Below are experts of layer 8 (counted from 0) of a mixture-of-experts language model. Rows are named router (the router's row for the expert), gate (a neuron's input weights, with its number), up (a neuron's input weights, with its number), down (a neuron's output weights, with its number) and show model dimensions 0-159. Each number is 128 + 24 x the weight over its row's rms, rounded and kept within 0 to 255. Numbers have three digits each.
Before each expert's rows: a language model's description of what the expert responds to; "comes after" lists some tokens at least twice as common just before its tokens as in all text. This comes from a sample of Wikipedia text that the model never trained on. Tokens count by the router's weight.

# expert 0
What it handles: Single digits inside years, tallies and table figures, such as the 9 in 1999, 36,315 or 198'4'.
comes after: " ", "1", "2", "0", " |", "9"
router:161082139123108149103184123151134117130118162118139141075117116173176146134145118101145142106093126111144119134171117121136117123156124124142156121138074123109144113119075135164113116131126105136117109104097111084119093115088160105142102131161073151113087172136121137118112156125120105096125157167085146120099164125094126134096116131136116143100109129133141109165134152126151130122151132154152191145141106104144149110087128135117098084108129140127137158117075138142161140173115096
gate0:123114197125160162141123134093114078103159160100139117152129102164153126136113150111126109146145135139150127137111127144083102124117113121092127087148169139110161072174096157123164082112101132119152135117128157144151132117140116143125107133101141173176119122151125140095099108132124122102102116100146123121123079115138118148159121098147123139153141131095096101152131175141099097138110115139122152128114107134113136169085118123121134161047118121168139118142125129097105171162119137
up0:099158090139142141179139162116118138127167133162112094080114149156119143135118098128103131133131080106165152156136101126147079144141150106130087143092102112135129146118122123121104101138165106133158123126142123162140165129149096131108134116143129115123126134157114105143167102121091090125146141129145146151131116105095137087161171140128134153128133138143117193120127123100145145155105125108159137069122105134113098144153156150120173097180202151144117100118119140156106115080150142
down0:107137105120098095112102136124119138129176118136118082082114085114110127160093139137149133116166103115116124124156121100110133129085116108163141167113151117150149146088131164137154075090156160138124133142084131101128124138146113120134145136138142100131126083177111118138113102182120100187119143163139120137113108095096133076153132116121150117133114113123179129134117123126131125114181113067155131094133102134115135104119158132104068126159141110180139153105124125127158111105154141
gate1:175090145103121112172112125114120094142132119137108130123130129148139134134144153124154133132077161136153137130119111143126108171120145119155126179124126138127140120150158114123137163123100127095108099131161043114127148112135149061182117118115092153150119132137088135108110128086150164127138152167063098139099127118132138111139162089120095080121113155119109162142133163126082151145136135139166188100120138133139142158134171121139145122153153093113104136135111127114148142121153123
up1:134140133146087148109117136093123125150144110112124112139123146168108115112112128135166120167126154164140118104119112134090093106136111071109129148116122098104116142144192102156163113100056134138131139172104101114129117128157145156113114140152147100170145088129092144113108147045136105106144164173137095107120142137131123132149101103103141091137139110185142121158130127121139160132147134139140169089136133130089163128110127106160114161133105115108154169134123102112094141144118108
down1:146130109125082128142119107125113137163080137077109167105111167155131174140135148138113141121127108184116130107136122097154110161111125095118116114132164128168152102134090133128156092124138123146152079145117128162135093145110119139120088076172133117149126097139164162146105115093135131134147123166158141133108143183141140120139122126131087186115119164131161116121140105147191124121092108154107139105127141153098091126120156127131151137124108116111106157120152096160108105144073133
gate2:139137127069080139151111152117106177130112176155114136109128113139172133136119080098110099119123118137164073116146109137134102113136125197119160118098132127117142102105148119164160128150086161124100128148129152125148140127096142151134145117130123131112153158092108139109100137111122115117127151099151153106103147161138131080172130107154155115163134089158158105110126119088173124093119138122116115138132146140148130157144125134094171139082106127132175130122083153116110138190147134
up2:108132128124132140165111122150155129134179144129126126119101142139121124097167142145128151100128154123110165075120111123131124112141115072077149096164103153159082104127166149119134147064157131156169114103138160153136136110135107124143128093132135096121134101135161141107087127143149128161128102124118162125126104141151127164123114115157096113115115137110124110110140137176092134154145139091126119120129123177098107151100146117171176139095193126158111098112156137115156062116132114
down2:145141088084083113110105087124132118137142160144138149127118145105161102139126125139097110158160145130153107118160142115105102111108182141122158143108136123164163104090143164113126111143135154137108084135071138095157149174119110097128172127127152091164134153080138098150157160139144163104126145091113144073144123123159128159137139143142133161142148103138110142134179163167175166100131150134151125127131096115133122134153126121115134137100130066118124147108094115137165119134136134
gate3:141104146132104186095121133148135157123140154184149171099170118156084133148152130152106138145170144134129084157107130155081081114132114172137120085130119113101116150129106141113128134113124130154159132135126156138081127110116156108099148067101099140133136123161125128143070126076098096131146125102158107139120130135122128122115157087133135144125137131141159133131146068120141153136101116161103137114128120138106103110093142156111108113120075104113077135170111120118158105121138103
up3:136142136093095094111109139126116113161118127094111102114116097135156102127120160076123103145160163116154148100104127081135140142143106125116129148114155143163152073165118124129132144137147111105171137165113116072123109103127160179100136147131142080140166118114100100127115124144172165134121141133158080109081147124121118151164112085111127111136138151159139135122138195101149146115130179149138098110136134141131137160137120112171148122122137095115141138139164106074164126133117152
down3:183075116125121113164118143125179120094163120138131137088165131136117060138158129128127082134112119156147134127127099140138147143126169126091115151133147114146118139114164119141139095139172134095120145144132143091151124118135146159151129133111117138158066146102151101101135120148133117135164118174094122148139148143138127123132154088117126053163136136117109119125157133159126124181137134108099138086140093118152151143131127112115091123119158091126069144138096093149112157119097109
gate4:130131135114131131136098111050112108110126165116134139133110102124102116063087115189121137072134184170141119116149188093141146172187135136105159126152128136114119129130117141128130152113102147188130112126140061117152142112143167131172095087119147121159104121121102140137167128110139145133122135094104120134159122143139103139132154099131123109160103141133152111142096126140153122169142080140101152130138128140146132117123124126154136135133128107086142141173113138157148115135134125
up4:158109107119104077153119097121175120131153173105097152109108108115136128126118141144120158105106135120149120101113149066097138084137098164112148128155133158131139132142114127115070156103142101103137090159114176155130146106134162105147158135108099097122125159140120084095131122185129136132104087100092126148124112155099137158125133120094147129148119083107129175105099137128105148154115135146091115137128164143152179097144168129139126140091180129128128149101121107145136157136121145
down4:154084123070140122103138130146079146116135120103138143110109134121155157104115085090159156100098122145128148151151135099117096123210104147118147108110158131124121151130104119092135177136126126133109126093124130104119130128132137130138100190128113148147151102104125164139113163116156123159171131120123162154139152142139146103110138111175164149134082089129143140154140128170120162108153098147065122139091149116127102126148106168069141124161131108120124140121097127128140137108139104
gate5:136089123150153144106129129152146131126171110105135118135121143158113111095126168103127143124079115124127146152093161147094131145148153099136125161124101120111088153104150097124196090108090120105146134126101125103137110160122162115119138137115142123167143103136139142109195157078095101104142121124176112091126123137140124104096180124125141155117122154148149106144158133089122118136095115091133104119128087160115129149119107094106131157183144126128107184155135161100156112118124088
up5:120102069130153140143144140171167102121116128141122134116133126148129152115142101119104128108089100074128170163128121135103144101141155132124155118133136131113099118158082095151151158102142093099091144135089154158100112125105129093132129142146105165136097141117129101116144186089132155135179113127078110123075119125095128127118134137147120102097169123107105104140076144158109093160093154135096084125151148124129117118100075109120143122155083116140165121129129128131093117143106124
down5:159127140120108122140120100108121130144137143144147122149112126143085067128076098129096138120110117131156150110119140137128103142146125120119115120131124135140084166115112130134124163083092142121174149159146133139108166130148108140149147091144145132138165090128170088138115149140138113167110095154171150164156097109136132120122112101073120106110096165118151135098112147109117087116157117078148103138087092137095155104144168101157156156168142108151163134125079157137103087110105139
gate6:147105140143109119138117120160130155114110103089150125124136137109174152190123196131098105175099108179110135143090108137088140114128111124165134137168130119123119116112144113059114125145128130140104126137125098078133116156134162100137131087127143100130117139141114119126125171099093141089152146104130133163124157101102152172106107126136104124097134120151118110137121118159118145179142161152175110134095138123095119145145115085111147051151143137095134120131134134144106142123091113
up6:146111167131129118108142158161157166103104102109129139173135160126129125120126107128134091160133079169116108133144145182106151165112133113121201135117140109104108125105110133125126137174146142108116100141153102117086172163129149096115126163112138106139114152149152120152154136163132161113129069123111115124141136133133146123081130099109150171175128133115128160117144110128118132145134141089169081138151146093124096079111126159129092082098178114124130146153142112114132148113149140
down6:129104146150161118152112087164108107118132122117128105174084113160136105087111145160131168123115131101134170107110184103093100141103129092143070148152149104115099135065098167096149135177120116119158140112112096136101149149141118087102108143131146156091132151134148111128136126090144125123121129122143127107150128125145105183088106116165096130123107152146096099124149125140092127145141113094118137103089129154150161115092157089110093099124132150136112138126170110150101124125120135
gate7:123135180117096136142126144127106107099141121152130089092112112146143119126120132122107144147136095123150098159120100156102091166145131143153142073144137134085158158125144145145121180091135102148159175180143142165147119118126135138111141154124143139118116116141113155132109136154066141111180128117103176131132139104111147131104168135111166170114148158111142144152055121110126134157099115134145142117109135122134092154148125127181120136102122104160091117117116144088156132092106171
up7:140132150116123115128141115139142100134153115163112088139127119093153146109060106120116106133123090134106141145126089115186120119122124088129122097125162141103103112130097143146135144141114139167157110135129132115127093148106150155097153123140120139112089148098166090095110113114094138141135089119155116087109139144137159097105127112115170110116135132059142147155202120089081136150146118133127145115127092097148147120134113127120127150110116125109068115134107150120123130064184148
down7:158121137090160119112145170113117123109145126146149124169131095132146154100124148103111149161130110124138126131142155092161123183165111106140084115133098166109141131105137137113126081133110131139101166120189124149164110152122119175125117135184121128113094173131130129123106130112097101129129133164115139086126159168098125105116106140100117170106125135139170119158146111071140110095137153098116123144136133093133049114123104105153160129093158091125116125134111159113147127143107148
gate8:189105107168093135116116150136135179170120125120092092152150137148158124178112111116112121148115093126112121125143130137083084120145149133128121130106103131160159166106097163123150126100110178165091114135092103116115149153128127150152116125135139112116139143136111139129114143114108113101122115093087115126116145094109155123103137154083118113091105135134104075112159117118124118103118083148163163199142098124135182159122123142113141123130144094111157140135124126130126153164069118
up8:111107111151114126102079116165105103139093153090127157131122152150143121130183082121151130134111147139104116124113158099102107166145157085141120151154111147131126122135135147129196111123123135116109109106118144157130132123119124149136148113146128123175128157123123136171120117066157141100151126168100143104120099164159122140133124088129119105110175140144140111150138137109148132132147140131144167138174130102118122156123113124157084095162061134157137108108100157177180082159129114
down8:175104088112114142125111156120107137127148130109124145091164072126132202140165147133121137121145112100110156102109138124115077109141136113107157150118126113117146137150107159065125133131101079126128168133149117155136133129094104096145113122153106146110118106107110087105101143140140131134151155152074127142135072144156101102170143179096144192143138120120161125164118150127141156100122123124106167114121104108116148154154133103105134169116127122150132131124079161115133144110146110
gate9:088162138106139102140121133143114127129163109137167102151128180142132124119115166118125091091143082131098074124143143122115154146180083123143123106144128179155125125179090124111100155164147087080157140096143142130159146068105080116130137086120120113153139118128144131128142127184164118133126097098132145101134094123122121114125149181113107140128122131110121176143101166145134137115141159144138078129108148143139110148104132164125142145136118169129089157116129111118134126090138127
up9:133138106117132132147140120142135106168109139145105104140151100159153131153122112135105141111104139109158126170145118116111142125122126079137117090127136156087142119175112137110133111151107088126123117136124076146140112180150100146103116164101141167159115110078149140118141124146122110147130138139107167119099122127140111098102134136142195127161152157124125138138081130127123165094113071170128181091170091068130150108143158138134099114152110129146095133125107181164118113087120125
down9:122157146137143114096115140123158151157126148131132112116136124148105051143134166106095143112171149132127142117147113119159163142121142166117119127155125130135118127134131129111128113129142086127123107111085145069126129176165079161144131123118157129088102120175130119142111121089107102159139118091149126122090081132145145142124075121099131076096126155074118152124154094124109061132116136131167117105098091155078148120109129136118139119156130136118137125151173092128162113139111122
gate10:128119149117127182173159141159110120154112136144084072123154098141138118110097132139139180128148099145135080117140127094130114133144125093167106110130114103122119080118137129110130117100080146088128110132133115105135089144165091111128117126157129150170129113162131124094146129141090148157156127130107181116150132097137149111137176115126162135125121157169119082112168122092146129102144119144145148082123134144125125104117083122197124144134113107122136125154082089142099149105127098
up10:100130104091130189148168122133139132132138167134154132116110135102168153130131134104127137111120110140121097097136155120106178102125114153183166121111111117086095120120107133116125094081141140130118109077085160118100080121143088152098110136115142101091113100154139130109134181100130129129081112160092178124138146108142143106117143117148101116137100188113141115152165104117153137120164104114138145136149110112158149115123141163153136123153153122104141143091108103114105181132106126
down10:123086105115087104080127122123140110124123120130146139141092095163150141163168133105144131148129102142132141109162124135141166115149106135107119127112130131089148115142130134137111129143158126126126167123149086132120143101083170156098185119156117148077103152116157109087119167133149114150127157122115119134112137102102152140143093141132107102168113093129084100139102139150175174107161182117144091067111122133184102122096128145125102142136131137114139146124076149135088138133099115
gate11:124134120129137106117116119150116102140140117132101138126137166117124108099099143117103147117130165135134110097111131096099115162102083129154145139104134083158122127143137145132162127108132149139137122127116138128127170173112109118127156146080158117130118118127115151101138109122140159145148065097154078107123125105156111174119155119108098133141155186089157155148101176148118135164114137090130137084100169159080137092107119140137177177192108121138108115175118129141117121109125084
up11:123141105129112142152169125124106084136104110151160172114116155153135176122104135140141128111125122048123121128160091105132120146164146106158127106112108145100110121118112139084108184142124115178087154133116153157104157141138145148145113169176100146157107132146108147141092125147093132154124170140153105132149135127091161102106126177127105143109131098148092106152118102125106123123133127146154128147100117118130091107123095148157170119137151171135141115149084128139116143102109186
down11:073135120130158119142109131098090120140136124138132117122131157135122025122099120127109104122157170135118127135112145124127117127072108089099102114087137084124099146153156083095143137122136115120141111166125122129141182138165125136108138096083162101114172066147124114144162082131135140141147077126132125112120092105160138127125135162124121144174109169109151171098128148117114146146137124124110114110129139132110160121127124126100157129159140116143142105137141123135080087117151118
gate12:168159132076128130122143104135130158121113095125101100092143067112132155128126108183102136159100158089133140143136159130126142133155123107154126110128096145177168102134127127128123112099105153134085100142114159158135173120134128093181103172135107125162108125168103143151140153114098139124136138144148086091116110095124131130138117164182153130130109098150153143143133086123188118135145150149107137118103096138142155148114124140158075075121149111119146165103114125126131126140114131
up12:158127131115127176087133090142097124118163148158150123122116159157158128145150142118127120089098107130165133126096088135098113145136118084128129115181133089090144108106096135122179102097078112129123097143143131128114159109143100114100156120108128110141134132158148073156114160117122094160125140167162120123156129126120133135054134109157116116139126150133151137122156127099120146101186126156131127136051154122121140110112126106097147111113119111119152131151121103129081164122104098
down12:124099181114116146159132130113129127125135163079122143136078112131096128091139136147130156170115174081146163118133107123123148141123159144142119146112121089126142151098157145124111133084070164114150137107134165130149115112119072161130162174140160126109116178123108122159149134089153134146125127151105138123118139188154106161134110104144153158139094134124164163085140131127143124116104124116124113171149134090146103137126121161178171149120141125103121162140104162120137122103167124
gate13:124135124111141120100139147138088176124156147141159103098104119101120148076165162148147170126187153143160118119139206101157079130120124125142117103109120129105154145108141117138146115139134156156117156101130163150124182105119107068143093132148111152114070134161139127145145154116147149104165138152107134106135119123098101111120123132139132135116121137146172115126109124078164101100114151112131078098121143119131100133101095138106150125124123141163140156163119126143136111145088165
up13:115120107115103144121126153140085156129183117170140115137115069155130130112103145113122142101128153166098109100108123164156119157119127075157119089116148138076132114164078182180137178126166130134123129166143165095118137098101148151117132071132112156162134125109118106131113130126110119120137111132099137123093144160115124109110146087148135124159146160116174130127145115127156122098129129131158121135131114089122147171169108172107108153091154156135135134115131136127107100162160128
down13:132154170095112114146105110132154114157125103079123132152170138160179130118154141107129100135147112142115115117124127092138148145136087128150143170148104080110112123111132113109089109112124044141163173154160168122151091118143119126136138117138130117128156149098102140116102091149135113122100132152159116110152138127088117133149107138101143119139100119068097152133097128148135113133086151088116177105142122131144136146127132117119158121112150079112105123163096097071141105108128161
gate14:070140144157104133144116131113125162130090120125151171120138116111174119148149155118153109106153124110141132173136115136126147162096147136160120145132128135178174142140109090107149133137121115173149115071110092154144143110162083151145131157140099176139142121165148128176138120114114164116158131116146164151119131131113099103144140114120063157143110136115122178123061154156137133145124099128153140164142132159117129137096106100130121155141124114174149102151133129162115136179128140
up14:182103114092093141134123137114078157157128092149169129151162126090136137125139104155119092108121162165145118142145104064158126074142109102143164161154157117115118118120118107135112112141152162179153102165141137146113125104110140110113121110109131151128139116170118119115113147145134130134161115160115121150099120092131117112124136102141112079132085125115122127129164132146160156180139136117145113147128124125132128118107193158166132136132122067106151087153091115105167151144113155
down14:139121151134175128117132167152130150144100097130135112179087119129118106157111150150158107134114054136157154106120147115147105098103154108174136163114101136123107124142126122099157117128167137141111121112102110095128143105124119109114157102120129130151120153105136130144167133129127139157123159083126148094088161126130176105149166135110094084115132130137124160125121123142096106175176099130129090132144112146110120139155112117094121097124156099168113107111130167163089091075149083
gate15:106135121114168108132182185161150090092127138129102164097120085125135124142094144123134152122134132122151146139145081150132091154101134157136115108161148104095157116090132135115089163105144160145110131131155127096111107136111128130098156125123117143078108103147142158152083144133129168139115126122189155080150143140101140154145131158117134134087142162137163126133089122143087164135088116129155123154133082087155141116092137092100138144178093112120128151133138148114133137137149121
up15:156108145105154096097103144108092153131146117109135126122123167121118133149125129119136117139103174142102130108120103151124144100129135100116157158139109098145161119095149119139151111149110108119148097133102162095144106141134110134140103166140117106144153136116107122112145095168093137162123158159045136139126139131110141162117127078104135162096078091087114149098101179135130171143132091130143136106162108140122139133130143158126136227107148141148089132166119136134109148110133125
down15:153123133126116120120085130114130101147113132125136146139118092142139031132139145092103114111076098119163172143120093183102164172111131139106125112144153149109128131130128137123121145117111116158160095117104124128151120113138129166125134134118119164113104119107154124158132124171125101131154110147131194134166090109154107136121125137125097131189146130119160144142175149078143141131116162091114128110138150103093156158116121163141128155154176115103139146099098155151149110142149137
gate16:116142099177106119116120120102141085140079123117111166149173116086135107146171085119147100148121136135134123154136091123083144089104163102137128122090118137169151120115116123171137174138141119142121106112109121172112109115139157169100126129129124133101134104103098187104147127122149133085174130168144131133106092159121143154150121127135160192126099112137104126141136168148161165126143136128133168140139114103110130110105145092100105148153103107145091122127153102115133091162131152
up16:123116120078127108111133116142139141097146113112106114153137175134136141151142134081148188166128133108160090157141084095132117123124126104119096125126150132157122128071135089174105143108103139105113096179098076136099125111129154133116138121132133108123130126174115145078130134142122141122162113161135155072112131138138199171122109101111138125127138090135122119094126146163162080132129063112113118098123123108133143122124139116126130114111103131147079109124101124148096127097093106
down16:139167115093151130176134122110160186094127155088135092147116136148088139136165152127152096130097127146103131139153117156141103131075138121140144147110134123131150074129143092150096141139118164109106120160140154123126095153105109157154086124178111153074142123140132112096145103084171086126113133150147124124114157127109122135127148147170115148128118152127113191189106117127169103112116141148112089101139176107149129113137095105133118127116113117088109117124127142134163113120137142
gate17:088085132116109125158115153070132094157097161109146104157146142152106130118142139109097136142168107132146127154141174134111150109133130112115154135133120119100144104146141162161100137176102128137114143078147151161145120153118113138123083155153134160134090160099098134173155127131114099162124135134091114131170160137128137145126169113145117127133128117134148157115147135140136137159112101168162154088080105115152105155093127186164122126130127138158106105123079078165124128113113165
up17:120153121155151114159137088135155150117136138122133107135102134133118122139092143105177127108148148131111116110119165161077154150150161121116116124149144130123170080161140173148110138138124109085110103119144155140145153155117148118124123093133153108112105128144133089126184164130099129101090127123070092147123137136150142134141081140137139147116111107144147197126130112177135153110120136144109139090064121113110146121129132124111080070135136107135141152067151158141127119089119098
down17:136158092094099147115111101137113160168106133133112113161106163139161117125131155120138089149145155112136132165129117129148113121164119124136150122128160164151098126097126166120171143097126148108116145175137154106165139119181122142093175136156095078113138109124141138136168119153162099107172110126133095128125127113115120158104108144145128108125133148108126145093071150168109102123117097097078107141140141101123148151144122104125129125124135103187119112115144130154193067114113125
gate18:141123107139105091155151144146141145118175187109152133147113116158104126122146185111144142113143150075134164146141160152148096156129127137120114129139135160112127144104081146132138151128103126130123136110103141139118131149128137129142124147168112119133089138132088152114101138159152183123131122154138118122100099129146116152105118073141159151126142151188102156130163150085080111115129140123138127095092147132170093114138147165097068137100154085080096109147112103122156155133102140
up18:117123150118122133144112161180109095082131091100083104157146106122142144128126129167118113133138175140096093114125148180140116116126144104107129161093127162125127131162072142124109104152149130127130147105157127170113141191100139109162108132122143165138156129094118112108141182109092133139149102108127094128124142137119147096133170087131172147143142167154138150137190143107126166093154170118129149124170093131139124167130122134129090137119134160118143118128114137154131123165110155
down18:162053155106118175125156115154121146139091150135138125087148146083143141136122067130104169139136129150121113127135117100098089124142141145135117129135128092117126116145157097135137152103155116097087146136114143171157077065134153130113116109105170134122131125127110118106134080119110084134116115116103140151169127148103132108142107135096093096109127126119131159137121100105138131167089138102179149119130125152132132150125126149140121081100138140148149166143137149078086134130103084
gate19:138143114090165110106172158129138158134135154181095130134120134135129143144106100164105157188098141171142116119140125120122114117145131150147138173110128161138081126125140181104101105169094127143153124155161163159121144077169118159138117137143161107128146098126138154131118145106151129096100181141144153129145111087114131168155134123125145089153142116094109125095111131103146162096115102086144128114124142137172156107119138170135138113113154149191110134134131126121089111119147116
up19:091150176142084132140104109118090138095135085120116111113087092149166127119110144128138134113147144126122114138122108082155135121135080084129092097163124118129163144151121153151149095109087120130135154159092132111119159128136105118095130160147100126082132096112090106111134091130154097099115117110151149079130147145113100122140147152149129125128171146119116124127137100143114074121131146153108161125086162112093067195110099172135119146094122111124108131114117151160139125120129132
down19:114113121105127115126134100117132115089146100089131130167161148134124178085091148150111106133130155130156138120121135214065132103129138093119113126118165153135138104124142110107119160126090152102092129125126101105111129134145122121063125169130121143148149123121137089155122105139167134158100116152161076117153100139153098143101128106121155137128124149136120115108069125129129142110138128113091142154095120126157139151175113112168108115116168114173128112138123152140144084171156103
gate20:153173145161160138116124120111166076108128128085138123131106155125086119155127166108103111132148116119092094120126143121084133141125130113158086130176105123135130127076131097159129117148139115080131131089118103138133120141142144121128137109128132128138117124193129117086123093144114112106159135089151091126103064129141150124122120155118135192149094131083160110121120160136158117107128149101156088158136139155067120148124145150132196108164136132122143110107135101138143135147135124
up20:147137111101161094105143113105144131147101090114087108137118152139126128158117100102124125145120146119130079121112117158092146146103135118126172144085126141161187110116172127144095164124132132119108079163118114136132136110120138120116127131120139140172155099174114172148100130146162144137100152147106111133107153098130110155140116101098127085158146089117130127120090181130162079137125129103136136110134135094168138097154116141134110112124206137095132160128123098144115091091168143
down20:128096143126150097125106111121122136096076090158116106128134149091148137079138130145148154147108111100144119085106090109132157125223146112141125119120112158147101163132121120166153117106113126128166093122116156114132116146136085114166106214122120159130133112142153106123120114094122138131176135118125122109136134104129148136098203135167132139116144152153138130152139170132117149155101159157109132146126160126160122106107114123106128116145117157129148130154141156182140108112152133
gate21:118127105110129115079109124149110141102127116150124129122095142117141126177159135112129137108133100135141111128122162151170122136090085131125113135125156082125136129154066124125129166165104151119117142116127118155111142160143169145073123125096115118161126123122172123120179137112136169115086105127147136120142158087142106142140143166168126133147100111087094068147117122125121102126206147060108136105145112132096147110156164130134121100116118094122135094164107107120152118149128107
up21:180108136095113134153138151137103175145106091152122092142135098122152148164119095129091128154127137107148108133129100140139099136157115117122126119121122113106124149096134133131113122117106154108108134148144130171110158098120164139089147119128131124179128152148180056156141141098150131111120123150116106181113123131114155083129150102142136154150114103160115102126099100093159090104114113148155112127144110122151138100135108180136117114135154130202106080175126166113121114122157166
down21:162167104145096143146145132149133108099147144108135170119143152124116096135129126141127145116143122106137142164127127093109145094146127113155125123070093131122145098138128128143147133087159148155143096143114130114110122159147157152145134099141123132124091070144146129157167186133123099096147109126122139125099115134112101108133091119107126123101162083169136102165140143135087158154080114137119158145142148179132112101141105083157160106158137140092151123101079120122196114172152126
gate22:126114166132153115136131132132150163159120121094169116089130128131114136123097158168154153139108144125084127122130122163122124103116119128137105162158149147090157167124135114108132162162169171129132191095159078135121140126140138103179140115125125105147123149110141111123126152113148074109147164151129151081120148108127161091176124103160133090103143102079165128120172127133101139133098121128140102137133112162095102157110110126158120143107119150154164145136104143166103159168100140
up22:140136145138130111099157107137141141111121137140184093069104122128131150092089146130137124115096125087101153098134119103092110130135147135122108111144130169132138126130167086155112152153077146170118166118105136153140167103116113098148110116127083137146143130163134129130139120123158119119121159126139105101115133172109086119120139116161148106145143123105159124114151122125138114132109167143091047173117129151116140119117091128159150124154096126075164167116164120103146162159078121
down22:123131143119094095144122131139172140142119124169142140130143137142139153133106130118129113114109092165056130129137130165148126066183115130172108121092118200104143146145121137125114162140175139130120120136133136110127115049113092115154141154159124182159160130081130120136117139136123151146092147126127102138161131187093136109137118108148123142127143143082147134202133171163150118115131129143120120124140117114111139117128144179125114128137134132115166147096118112132109145130101136
gate23:095114154143097189134118098104164163103186160111120147122124138139077107056085124164121143142146143132144110136177157128138152117146133109118116150172131143173117099155136110120153132125133102180162117147105131134144145151114144127085132122089143105135138128187114095135135140158133124076145125120129140148154095122122105113142150139125105123156074124112163136117158115128128133112122162120133140131126093154114140162148151170162157125138089154134124171126122109119093128169150106
up23:067142141147139109158120132126106164127118103151106116143121149118146128172130148109106121132129121118104127124080063152092137131139149138104153142107124087066158124087132144097141096152153119111142147120111148084121148117150117170146126100132152115108127076109167122158083129125142155143153152153122105088132098117117089096111145131109135137145186112113115129155104139150096088114136090129162134110095123086149113111140062172103112152104103119131164114131128136136146124158112107
down23:130121139102110130143129107080127110123085114116152091150137170101078142121217114114153130099118102140096128105170133124112180072135108169115146132145110127110129108131141136096149100139143127147100140132164165106125154146134074149143125120129095118129124130141172168149136114131146143148139156123127159131103147119147153162124144088160109113144149166114108155150103090138106144168138123182119105091161145129166112101117113097153094138127111112102144129143141157117139116116080108
gate24:118139138123125196150142117125139168145132156122173153096159105142135127147134135152094108194129137103144108114138126122108135154126146103114146136193155162181163120151136098119119145105111125132110143072122173142125110095118112101163116100158138110163137116128115109113088106124159153124170127125169119112114141109097086090167124111119091123145111173098114146126124111160140135097116118108106110116166137121127122149099113140180137140146133125101148167135175156100155126111159098
up24:169073194096128139135160140139161067131116104089140105097115125105156150106121175141148106089156169155170100115146130117134131090122095129129112129126137114148136083160144156138121135110120150175127113112136104072116141128130153154118158142123147130136147156115089095091100139103103118143131133094113071148155113085111131150093095105133117102098129129113115122156139126154115129148137114153159093103131127134115100120121164150127126115133145157168087135075105107148128132102121134
down24:168165131163145119133100144106145115144143119108104089132083091168130125108127127134130114084115172111117137117150145155158093141115119098150157131114140130166140133162122122145165102168169141163076114099110115103169152130119128126165119129099158110142112100084128118128134137085110144170132159128097112147136134110088153124098156131118145125117134169116145102123141166155143142090120058127174105095170097154094136113113100152090120121137140105106150118093126104169107122126145127
gate25:129128096116099116097169160112132141105133116143127127093170116107127116152136122134166120136086125124143114154131111055110081121125137136163139111158149108141065108097168116144107176099120112128156111085125106118121162096154084130136132117120090118137091173145166107144172152125155100132132128147135089128113121164150103113131147126133157159116096112119134184137105164153099152130105092110133119128100140166116127145143125169126146115078124129146083135100117097128146160106134096
up25:117132131110147092148138094114134125155116122100131107140131130103141136142119129180112132133153158173134098129128112125131145106130144153121148133112099128103142154109089142153098138200124127099124136145106123166139180099111160087137102112109108179112126111122076153137092159139121137114145095115126129177133111139130139126166125162090160122122090128144162107122146087105111166100179130157144074117155102136146118097127091104119148144178088121143142100117139123159104143186123161
down25:156102140128188141147151106162136126129141144145076104132152139114136125147133136172132115092117155146098126140132102139142140118113125118096142138105114103130139153078129088164108101182127132141118105140093112118142131117121159141151116197117147123189148098129142066115132150151078158105120140099112131160124118097133153143123145108074131151131167146153134119101185149128087115112132101108138149135173130153122096158158101115142162124148098139149138154126132114108070130141139144
gate26:158104132135106124139113166104118092106085137139151111137126134108161123095150159126117149076162152101130134128116141111122125132138076109124142119159118167111155060130123194141141178113169124114140132118144128129138152158132120150161142097153098117106110145114154105129154090093126132100122093125100126067169147126141118127130135102171087132091091155132123100130126146156121113179152099108131155160131151158118133118156158128095143096098151127153154149176126109126127154136088125
up26:107098115139151118180110070080144146108133155121142107109120082127128123129125140152131112138136154166129092099106112144150132123095133106145142163137118116122137127134126122095107096097110127084155105163140155125176157067155109126135093136110170142067128099108147064112122162119122119118173086146137131140149132135129169139154127162119109078108120125140182143130124155145132096141128144122092117135152146142108129132119096105128117105155080111082137128089110102161149157129111128
down26:133103080124126158101164164166092148150082092099162130094105136105182187141126126127127087142126115126143136138159096108094086092072128090159137147113088119098069089091136129126124120141097108135128143138110146103148100109094119120135122141126139110103138152122124097153100090138099131097115109115168103148129121123119137108116104111108113138144127108120133144123105134119079127091135114118141155117139166097133127129115113118084140106117126183160112080149169127112095109121133127
gate27:117088150177100109123122122124179122143109163138155141156161110149106121123141160118120088131173136125174179148073094100181081097124117151102148106146092134154148149107121131113163144098139144102107120147145095119128135069144143135148149124127159124131133134097128153153134139118138077128102123120076133149114143159113129146143129132114093127117131098107122116117120125159101147124124124151131111112087137171073114172150144084098094153136109081111118126139104121167154147117114109
up27:126172117118130136102121117179120110149119135108128149135060138122135136132097094149132130109126135157135080097154156122104107144125140082152114117100161137074109132144083147154151133155148123140141146171116148141101156194119155120135169116125133145126133123120145114116102124109114166112156114138144104146153137098111095127106119112097114161147124175128155125143151116114125144159083148109136134155089120097155124047121062106109139123139120120124164127138109088085108148110136160
down27:146117172113134128150128102117112119148165140114116142122145166090153090117101117123134108132151140163137142124131137135114140089094095152130102129143160102145130135136163119098126113120137134114110099110140092111156123099112108133059109018103152147115154148138074123152193113148150111141116148122120122102140137151150139178159164142116088099109146125089104103114137136114148181099125105141138088142136122145129162188132140143128116111128131134124127150178142133115116130119123102
gate28:152116130134097136105093169154171152110094131134130094119125081143088133151112128154131101109142159142121127143120117144084092153130139146132098109140096152126162141145102086094131125136136154175113150138172108107142109126126148099130123121122111152181149166127120098119122129133081169096115130101097127115123090116108121111154143157095128134121144143135110130137195141110156154181132150137141175167166082176142134155159125133175088104105078139120142135121124123161132109148130122
up28:100103120160127125103125119135112131161139132137116077118108112125162118131136183074147149154107115126085160121131167133103143141116106100128155143063115114105149101122152132164125108121151174128111125140131127142154160122144068105185145129149134135111126156151088106152126130080123158149121144109152081093150126126151125145128110119142090120122181152147132128113085146101105125107122134160102102110109160147111123153145132136076119119147100148124093115123187109133116068120095115
down28:114150145128112120110079123126153108125134121137091152109106140130112147122157090141134099112166153138150083173107151151122122129105150139145117173102126145109112121133124155146122119125095114138149107118140189108138121162124114165181125114155142126131153130141166118174131120204140142143130161078097143166139146154139104111126107126091153140162108108122119112085102146116146127085105103126096119159164098145092126154128071138151138180136079134110131166114121118096132165102132140